Experts of a small language model: 128 SiLU neurons an expert.
Below are experts of layer 4 (counted from 0) of a mixture-of-experts language model. Rows are named down (a neuron's output weights, with its number) and show model dimensions 0-159. Each number is 200 + 40 x the weight over its row's rms, rounded and kept within 0 to 999.
Before each expert's rows: a language model's description of what the expert responds to; "comes before" lists some tokens at least twice as common just after its tokens as in all text. This comes from a sample of Wikipedia text that the model never trained on. Tokens count by the router's weight.

# expert 32
Description: First three digits of years in dates and ranges, such as 201, 199, 185, plus en dashes between years.
comes before: "0", "6", "4", "5", "9", "1"
down0,193,208,192,135,197,219,180,124,199,220,176,159,220,240,248,229,185,198,158,213,91,145,164,188,206,248,188,168,162,174,236,190,192,238,215,76,244,122,254,206,119,194,214,243,264,253,208,200,190,178,153,232,233,180,277,220,248,190,207,188,191,230,191,188,138,157,175,195,203,165,219,196,162,228,218,176,198,204,250,245,159,215,188,222,172,204,227,254,235,209,189,164,251,253,149,229,195,181,254,193,136,225,170,223,252,156,216,243,194,298,227,241,226,178,208,174,203,223,218,163,217,312,250,230,307,213,304,233,152,163,198,190,194,162,144,172,224,214,284,145,190,183,170,188,243,231,169,266,225,156,182,141,206,129,165,250,222,178,226,193
down1,202,260,236,131,197,319,152,199,154,199,199,160,226,250,195,237,196,277,189,186,189,203,162,209,218,204,244,150,276,217,207,193,190,162,257,264,246,175,169,151,279,224,109,204,191,232,179,215,166,229,219,157,218,163,183,213,256,214,176,241,233,145,239,261,262,119,196,133,233,209,203,262,176,160,227,230,145,222,206,200,180,207,203,272,224,259,176,144,242,276,250,253,207,220,213,264,150,188,186,214,152,210,246,266,186,190,163,210,187,258,177,216,168,222,184,239,186,225,166,164,215,124,189,251,198,260,232,233,202,177,248,182,224,181,200,143,211,237,210,161,135,220,234,196,158,188,294,183,186,225,206,270,298,164,205,230,256,248,195,153

# expert 23
Description: Prepositions and linking words after a head noun or verb, mostly "of" in "one of" and "many of", plus "such as" and including.
comes before: "the ", "a ", "his ", "an ", "\"", "its "
down0,195,244,140,226,198,247,216,243,187,173,233,260,170,239,216,190,241,199,243,191,240,130,206,206,172,217,169,227,241,199,218,215,215,193,75,260,220,184,214,182,237,232,235,266,223,206,211,172,133,218,197,179,225,147,284,167,188,181,238,301,160,161,83,224,216,246,191,154,177,217,198,185,151,177,111,172,204,196,202,184,194,165,196,236,190,217,271,221,213,200,184,213,225,188,218,203,246,244,215,176,109,213,221,281,155,129,175,262,166,191,289,218,213,217,88,189,157,214,218,214,217,238,204,185,199,196,169,200,167,157,141,200,242,247,254,163,202,152,151,253,258,157,113,124,227,225,215,150,245,147,239,215,179,224,183,224,245,205,245,176
down1,192,233,163,169,300,252,178,222,240,182,186,185,203,177,140,206,161,221,213,157,223,281,265,219,259,158,149,155,162,178,194,294,220,184,174,138,117,203,214,156,222,170,188,233,287,227,181,151,112,190,243,212,179,204,288,237,183,184,148,167,241,216,191,217,257,197,138,210,194,183,221,260,220,180,210,218,248,178,248,180,238,175,186,188,204,264,244,212,117,235,196,249,239,157,196,185,205,244,259,221,260,142,205,241,185,179,149,191,196,199,302,228,180,184,191,190,120,160,255,222,247,109,210,205,191,137,225,215,260,182,232,186,166,188,220,217,120,176,218,192,205,183,178,147,206,224,138,150,214,137,167,218,205,213,218,233,108,248,201,166

# expert 37
Description: Single digits in years, figures and statistics, and single letters inside names, such as Har-m-ood, Mar-s-ovan, and the year 1911.
comes before: ", ", "–", ".", ". ", ") ", "-"
down0,285,230,89,192,218,254,186,274,216,159,255,192,230,186,265,165,195,120,152,208,200,145,146,171,239,212,114,255,220,179,194,194,208,230,199,241,143,164,233,207,168,198,169,186,238,200,206,273,222,219,173,210,198,158,257,230,294,212,196,186,229,193,201,171,268,152,178,222,207,240,181,140,188,199,217,248,174,111,229,212,212,232,198,134,223,205,282,153,227,237,202,173,221,216,261,180,184,155,264,188,245,217,133,239,231,255,203,207,210,242,163,181,123,192,189,227,183,270,234,187,225,247,230,219,229,195,154,176,220,212,180,132,192,199,168,236,156,151,198,165,202,134,241,128,221,130,145,256,82,237,201,192,206,214,232,203,258,171,169,217
down1,183,164,228,221,175,165,205,174,263,247,205,181,228,164,166,213,231,192,244,256,187,247,201,221,162,256,201,211,170,219,178,212,262,190,154,217,226,179,169,235,205,206,321,204,218,171,161,192,260,194,202,221,122,173,246,246,233,249,158,226,213,256,177,222,161,129,216,205,182,162,210,218,225,166,315,190,253,181,231,156,213,200,246,176,183,186,176,217,285,215,176,194,147,214,162,232,217,241,189,161,148,148,194,184,160,179,264,124,118,281,172,103,161,288,215,207,151,273,272,219,198,220,229,222,204,201,162,155,195,215,226,188,183,137,221,130,180,159,147,184,166,208,231,235,214,222,146,155,281,186,182,281,181,229,158,191,239,148,161,264

# expert 38
Description: Digit tokens in tables, scores, money and dates, e.g. 9.5/10, $867,100, 25th; also the suffix "er" in longer, Rider.
comes before: ".", ", ", ",", "°", "; ", "% "
down0,228,247,249,247,180,236,216,163,221,220,190,265,211,201,222,219,172,195,199,206,250,156,241,125,234,229,235,162,174,197,109,169,136,233,270,183,241,189,207,238,149,133,183,139,188,225,163,228,227,216,150,237,252,231,231,225,215,237,159,268,230,154,143,119,173,202,294,193,146,154,234,197,231,218,180,233,138,178,181,195,221,151,120,165,118,126,123,232,207,180,249,164,106,147,197,172,232,195,216,169,173,217,257,153,249,197,173,99,186,137,188,195,201,251,207,201,223,200,263,236,202,214,217,209,284,216,153,185,178,173,253,192,260,122,188,194,216,224,180,211,144,180,184,181,165,154,223,206,273,207,224,224,179,238,233,244,198,235,181,244
down1,209,160,229,232,228,186,254,244,202,236,193,263,167,182,213,179,177,184,168,195,220,121,222,226,206,163,179,244,172,195,219,294,202,178,228,264,215,181,147,249,231,272,179,160,184,201,256,148,166,170,214,124,184,229,241,200,254,138,227,136,234,175,210,246,233,135,199,192,182,200,243,244,198,208,213,292,227,124,211,233,136,265,165,166,177,226,211,229,191,180,151,160,154,241,159,253,201,213,181,178,192,238,141,265,227,217,171,219,181,152,164,208,215,177,158,237,234,208,211,246,190,295,191,191,188,252,225,153,201,216,184,77,206,161,269,123,248,238,154,193,161,254,178,281,135,163,130,238,206,169,154,265,236,164,149,171,236,193,244,205

# expert 16
Description: Second or inner pieces of words and names, like Ser-v-ite, Vol-v-o, Coond-ap-oor, plus digits after decade prefixes in award lists.
comes before: "| ", "(", "– ", "|", "o ", "="
down0,208,128,171,172,215,160,169,203,238,201,199,243,227,206,183,189,189,190,270,206,199,216,151,212,150,137,225,134,218,213,198,118,245,235,232,175,233,127,194,196,190,244,173,200,201,223,201,158,235,174,176,203,296,152,172,272,80,182,238,229,260,66,207,217,183,181,225,227,155,177,220,199,265,120,236,215,185,208,135,182,218,194,234,188,232,176,214,224,184,189,152,191,210,137,180,179,218,135,159,194,186,135,222,247,260,161,136,190,248,254,221,167,166,239,199,245,201,225,265,184,199,199,194,128,172,155,258,214,249,158,292,171,251,187,150,263,268,151,127,243,250,199,222,188,185,186,256,212,117,218,178,199,205,235,189,175,201,212,177,168
down1,263,217,171,207,253,227,212,226,136,195,185,256,195,138,241,137,252,200,221,194,336,218,174,204,194,211,133,197,170,138,325,199,172,117,229,159,128,249,215,218,157,193,165,210,253,231,174,288,191,217,229,192,141,185,249,208,181,280,243,173,245,231,216,181,167,197,246,184,297,218,152,165,210,255,204,271,176,177,207,212,189,205,210,146,140,230,157,244,221,210,149,254,226,211,200,214,213,150,194,158,203,185,177,256,246,222,246,232,218,275,195,180,204,284,217,178,247,235,154,189,173,176,241,239,182,284,204,220,199,166,248,190,185,196,142,146,187,171,189,210,194,226,155,264,186,158,221,193,176,193,236,179,152,217,279,223,224,195,144,168

# expert 6
Description: Single line breaks ending table rows and infobox lines, e.g. after Census | Pop. headers, "- Genre: Rock", before "- Length".
comes before: "- ", "| ", "The ", "• ", "==", "N "
down0,196,197,230,208,137,194,170,268,191,243,213,256,221,232,128,202,219,216,70,293,167,271,283,193,227,249,215,251,164,203,220,186,218,207,276,183,241,198,219,276,230,232,187,154,204,200,200,173,233,167,130,177,164,174,187,229,134,145,164,177,246,161,238,219,262,229,254,231,223,214,208,183,120,168,197,187,158,163,232,228,258,136,161,201,251,174,194,216,167,148,164,187,159,215,236,237,136,180,189,199,186,210,216,227,210,250,220,172,159,177,149,267,103,237,181,223,225,189,196,194,242,199,147,224,221,299,208,174,140,217,228,256,151,176,200,226,245,229,198,188,197,287,287,152,237,227,155,228,190,245,186,124,191,189,178,214,218,230,172,242
down1,290,250,201,228,223,213,163,259,136,246,231,236,220,240,234,199,288,182,203,226,206,215,170,201,217,185,263,192,162,203,243,208,186,210,195,110,182,244,257,235,205,243,158,125,220,235,197,179,241,150,190,170,236,114,217,221,268,217,208,201,172,179,189,287,168,192,154,254,188,223,226,208,155,225,172,172,236,161,245,227,194,188,217,201,197,143,212,169,250,198,299,183,256,164,245,229,261,191,274,234,220,250,247,221,207,129,165,250,199,219,209,224,221,228,181,152,189,202,164,111,207,217,169,190,277,223,185,221,231,225,246,170,315,223,265,226,248,194,207,166,147,181,237,178,172,182,168,263,302,203,180,174,140,201,241,294,177,229,190,184

# expert 0
Description: Prepositions and conjunctions opening a phrase or clause in narrative prose, such as after, with, during, when, against, at.
comes before: "the ", "a ", "his ", "that ", "their ", "her "
down0,212,233,184,225,111,192,151,206,235,232,138,176,200,249,216,180,228,212,196,214,178,126,239,212,234,230,215,195,186,207,199,255,200,164,173,228,200,187,173,257,239,190,183,301,186,184,173,234,234,192,134,171,208,173,259,201,223,206,203,213,240,164,140,155,276,133,189,147,179,142,197,205,234,149,270,123,219,250,174,145,223,112,197,173,156,193,148,262,172,188,241,192,161,194,168,159,142,197,186,128,240,239,168,157,184,219,256,207,196,214,166,174,192,236,219,248,316,223,264,124,254,212,285,173,224,224,227,186,176,185,125,199,221,216,133,271,153,180,172,183,250,263,123,138,223,189,222,259,164,183,229,165,203,165,150,230,172,255,208,171
down1,239,155,214,217,203,195,180,140,245,168,228,57,238,184,182,205,181,218,188,152,147,271,205,220,189,195,118,233,170,184,254,206,262,187,157,298,167,203,189,144,250,151,180,227,203,227,225,179,170,252,248,217,179,185,145,219,139,212,129,176,196,244,193,256,202,226,165,269,185,198,172,124,291,117,168,228,217,284,210,140,277,173,156,226,231,187,205,220,205,204,168,209,168,138,189,241,169,206,219,161,170,224,259,199,188,146,259,156,183,219,203,219,211,183,182,175,115,184,108,179,196,129,247,159,172,268,236,178,185,240,201,167,210,240,169,159,189,180,139,165,121,217,172,216,222,238,210,175,187,198,171,276,220,156,212,235,210,189,184,219

# expert 2
Description: Paragraph breaks and sentence-end spaces before new sections, plus film, album, song, published, wrote in entertainment articles, e.g. "rated the film".
comes before: "==", "The ", "In ", "===", "== ", "\""
down0,202,247,201,241,252,152,217,176,196,128,128,162,225,185,186,119,164,204,230,222,188,263,216,291,258,203,222,151,210,239,160,166,215,152,149,189,211,139,198,189,190,150,179,147,167,217,206,265,120,207,139,159,148,143,198,184,155,211,190,226,194,204,192,189,204,142,216,197,157,168,210,177,214,188,150,296,193,215,171,149,109,182,177,221,190,239,188,89,250,204,204,176,140,186,216,235,237,261,197,144,153,223,216,250,225,169,142,208,171,165,204,239,245,199,178,209,114,209,187,185,165,211,166,206,168,286,243,161,169,166,175,188,153,154,223,145,136,174,247,203,202,192,187,189,193,197,182,225,130,162,187,295,169,132,249,246,186,196,306,176
down1,284,215,199,194,207,176,155,214,263,184,168,205,228,154,205,220,239,214,227,172,196,244,229,253,220,189,172,172,199,202,203,143,231,288,177,79,209,127,200,188,182,193,221,170,250,234,216,263,137,234,277,185,169,235,211,232,211,181,215,211,212,165,198,162,275,174,252,195,220,166,240,237,167,248,179,210,254,184,177,197,159,120,122,246,244,218,223,261,252,190,267,236,190,237,275,218,225,248,145,189,267,248,201,230,196,176,219,120,221,145,224,264,211,209,176,191,169,171,149,114,145,174,225,179,159,217,109,177,192,174,198,224,228,145,180,161,265,155,191,146,214,150,160,203,247,192,116,121,155,167,176,172,182,177,234,142,221,158,203,177

# expert 27
Description: Commas closing a clause or date phrase, plus month names and time nouns, such as "in 1982,", June, year, and sentence-initial There.
comes before: "and ", "which ", "but ", "201", "202", "with "
down0,169,197,216,192,212,174,202,227,142,210,281,252,235,132,199,165,205,236,216,198,261,134,177,149,149,160,170,242,149,256,199,189,195,194,138,169,216,186,229,243,190,162,183,271,272,267,214,217,139,211,221,216,177,185,149,190,252,121,205,228,221,266,163,220,142,271,202,226,206,234,195,201,269,172,187,164,198,257,169,226,292,250,203,208,161,187,183,246,157,211,197,206,192,192,146,178,203,248,213,261,244,165,220,230,201,219,246,145,218,138,166,247,217,170,202,169,249,220,181,183,165,208,222,228,168,162,144,188,187,268,222,222,103,222,126,260,104,131,124,209,207,218,122,258,223,168,243,197,207,130,182,188,279,192,232,194,222,215,173,125
down1,181,234,188,281,133,205,175,195,158,226,202,231,214,177,201,217,204,203,280,203,221,144,152,252,208,220,251,205,246,223,252,214,221,198,190,169,127,204,234,168,152,173,152,155,212,191,216,180,189,111,213,185,243,228,229,180,238,214,238,248,293,239,192,241,242,177,160,133,193,167,169,123,185,175,198,272,282,295,204,195,253,234,261,126,207,209,258,246,193,161,249,193,261,253,170,210,166,231,152,142,221,232,213,159,217,207,180,188,261,267,235,220,195,280,219,169,170,273,198,236,175,236,194,199,168,226,177,278,271,166,231,165,241,128,262,195,175,133,242,230,168,150,225,217,243,174,183,226,223,209,129,129,216,205,206,191,186,155,235,247

# expert 15
Description: Spaces, digits and header words in Wikipedia tables, such as Date, Candidate, Votes, and the final digits of years and numbers.
comes before: "| ", "|", "(", "– ", "kg ", "m "
down0,249,190,270,173,198,218,238,144,263,204,232,147,211,218,217,236,244,208,192,211,206,193,147,207,216,145,151,240,196,210,231,162,183,213,100,223,251,199,121,191,193,242,175,231,249,203,175,203,214,117,178,166,224,207,182,217,145,133,181,259,232,210,182,238,255,247,284,174,226,149,183,159,193,229,188,216,202,195,184,99,220,136,217,176,195,131,204,206,157,220,172,221,138,277,215,165,238,164,245,250,104,238,115,160,223,194,157,112,262,230,208,254,110,213,204,152,160,247,166,183,133,165,216,248,207,147,223,203,215,157,218,199,147,207,262,169,135,234,187,244,230,207,170,200,189,207,183,168,186,259,211,300,214,174,152,190,189,196,159,227
down1,158,140,229,206,229,142,244,231,202,169,195,224,202,204,182,173,200,136,261,231,233,212,147,219,193,197,267,220,254,175,157,183,195,107,239,112,146,202,186,230,265,165,161,123,169,168,183,183,169,165,193,119,197,203,214,182,188,202,254,230,233,209,167,129,234,184,224,212,168,271,151,148,226,245,256,171,301,120,116,183,234,150,153,201,152,175,141,188,184,195,200,217,206,219,235,167,233,222,171,193,161,200,183,172,201,203,207,143,285,209,179,269,230,196,142,237,145,190,182,194,147,261,225,183,171,221,277,202,149,208,152,160,243,168,309,223,210,195,218,212,170,200,231,165,199,140,153,202,302,124,238,210,195,171,184,241,186,192,210,158

# expert 22
Description: "- " bullets beginning infobox fields (Full name, Date of birth, Species), Personal information headers, and football position codes MF, FW, DF.
comes before: "| ", "(", "/ ", "= ", "=", "|"
down0,220,177,211,209,217,163,210,160,212,212,225,254,217,205,160,205,251,152,195,214,170,279,187,284,216,197,242,124,193,227,219,208,185,192,212,231,153,251,221,223,172,189,111,231,153,206,203,237,224,260,160,260,231,286,255,261,160,181,198,168,216,238,248,130,183,213,171,217,231,261,182,195,164,212,192,223,206,248,255,174,248,179,134,248,250,83,168,165,236,213,195,247,224,141,208,182,270,139,232,232,127,147,234,237,113,262,206,264,167,181,199,171,253,137,215,221,251,204,148,236,178,195,179,230,196,220,152,242,188,245,150,153,195,235,241,266,175,207,192,231,211,183,225,145,205,232,164,151,139,244,194,234,215,233,125,216,267,198,255,139
down1,174,217,250,187,219,184,212,204,158,192,161,290,204,294,182,227,142,244,182,214,207,141,219,189,215,216,221,81,180,142,227,174,168,165,182,186,177,240,185,273,199,279,220,152,218,226,211,156,162,187,203,192,252,214,222,158,137,191,269,223,149,199,151,258,197,239,234,172,221,230,235,211,214,203,214,168,209,142,197,222,183,227,229,217,287,194,152,131,218,220,164,207,257,210,183,204,285,213,215,154,258,174,250,103,175,128,185,220,166,190,185,255,259,278,254,196,149,185,265,190,229,176,283,230,237,185,176,181,208,180,268,205,277,177,208,220,200,192,151,230,248,251,130,180,224,220,222,80,205,225,182,215,229,205,182,159,231,220,265,196

# expert 9
Description: Field names and values in infobox or taxobox lists after "- ", such as Kingdom, Established, Coordinates, plus digits, colons and table separators.
comes before: ": ", "\n", ")", "–", ":", "\n\n"
down0,196,218,192,216,223,212,121,193,128,212,200,210,209,233,174,201,161,196,136,224,252,174,158,269,194,118,247,131,157,198,193,190,214,170,228,238,175,153,154,195,223,226,159,192,197,143,256,192,234,196,245,153,186,138,144,225,225,246,222,207,146,181,210,139,279,273,157,183,249,153,228,250,281,204,203,253,215,293,202,220,184,194,189,295,201,159,146,179,183,198,219,225,242,236,163,176,140,155,234,179,249,258,137,182,205,252,171,306,180,286,180,260,193,152,134,181,216,184,225,266,202,236,241,210,157,161,181,216,198,204,143,156,246,189,233,299,208,187,181,248,192,190,189,138,260,141,161,195,203,195,182,229,141,161,173,186,185,165,209,177
down1,212,179,159,191,157,167,172,127,139,259,250,143,205,174,185,247,240,220,165,164,234,171,145,267,311,213,205,245,224,112,198,234,186,158,221,217,201,182,149,202,261,172,183,243,142,284,193,199,207,174,201,169,159,145,213,219,148,246,239,217,205,169,241,230,144,133,244,132,170,125,188,207,162,209,213,213,239,312,224,152,150,130,204,244,147,252,243,216,153,241,168,178,179,227,207,171,208,133,249,205,244,180,159,64,180,214,177,220,232,220,167,127,159,241,203,230,239,206,231,213,161,185,204,165,175,166,265,204,165,200,152,220,165,168,253,166,226,224,203,206,200,235,170,246,266,193,235,167,152,165,199,203,141,181,175,178,217,177,182,208

# expert 1
Description: Middle and suffix pieces of long, often Latinate words in scientific or general prose, such as splic(ing), facil(ity), observ(ation), ab-nor-mal.
comes before: ", ", ". ", "ed ", "ing ", "ation ", "es "
down0,191,168,230,185,239,261,211,217,210,189,115,225,152,198,139,165,201,186,225,226,265,176,172,221,158,130,145,198,221,208,193,237,117,204,157,171,173,211,168,150,171,199,163,179,194,186,233,217,197,140,158,241,180,241,180,205,231,291,149,142,174,208,227,236,223,124,173,203,190,222,197,224,197,199,194,153,239,298,267,137,203,240,191,216,220,214,193,203,223,226,235,222,257,217,234,234,182,140,225,146,194,163,232,167,189,99,185,156,226,148,215,203,140,196,205,204,166,209,116,153,226,117,211,211,233,177,189,123,111,160,244,256,152,119,227,236,222,166,258,295,210,218,289,229,150,201,171,196,193,174,254,151,234,234,232,204,250,215,246,139
down1,115,206,150,212,182,196,217,170,151,224,273,197,173,208,212,200,182,186,235,128,249,268,131,199,212,217,186,255,226,190,168,225,180,168,173,249,198,208,197,225,179,206,146,224,206,247,196,164,202,174,224,190,276,184,208,150,233,161,181,245,194,148,104,170,116,178,197,253,208,173,199,185,192,223,181,220,196,156,224,255,157,198,181,172,229,255,266,282,231,209,244,199,270,206,228,90,227,252,277,189,213,230,194,147,187,195,185,231,188,227,155,225,194,243,145,221,190,203,240,259,196,196,129,208,191,217,199,192,175,257,221,181,338,195,260,197,222,259,216,184,68,187,138,249,213,192,162,140,236,189,252,177,158,167,201,210,275,187,229,142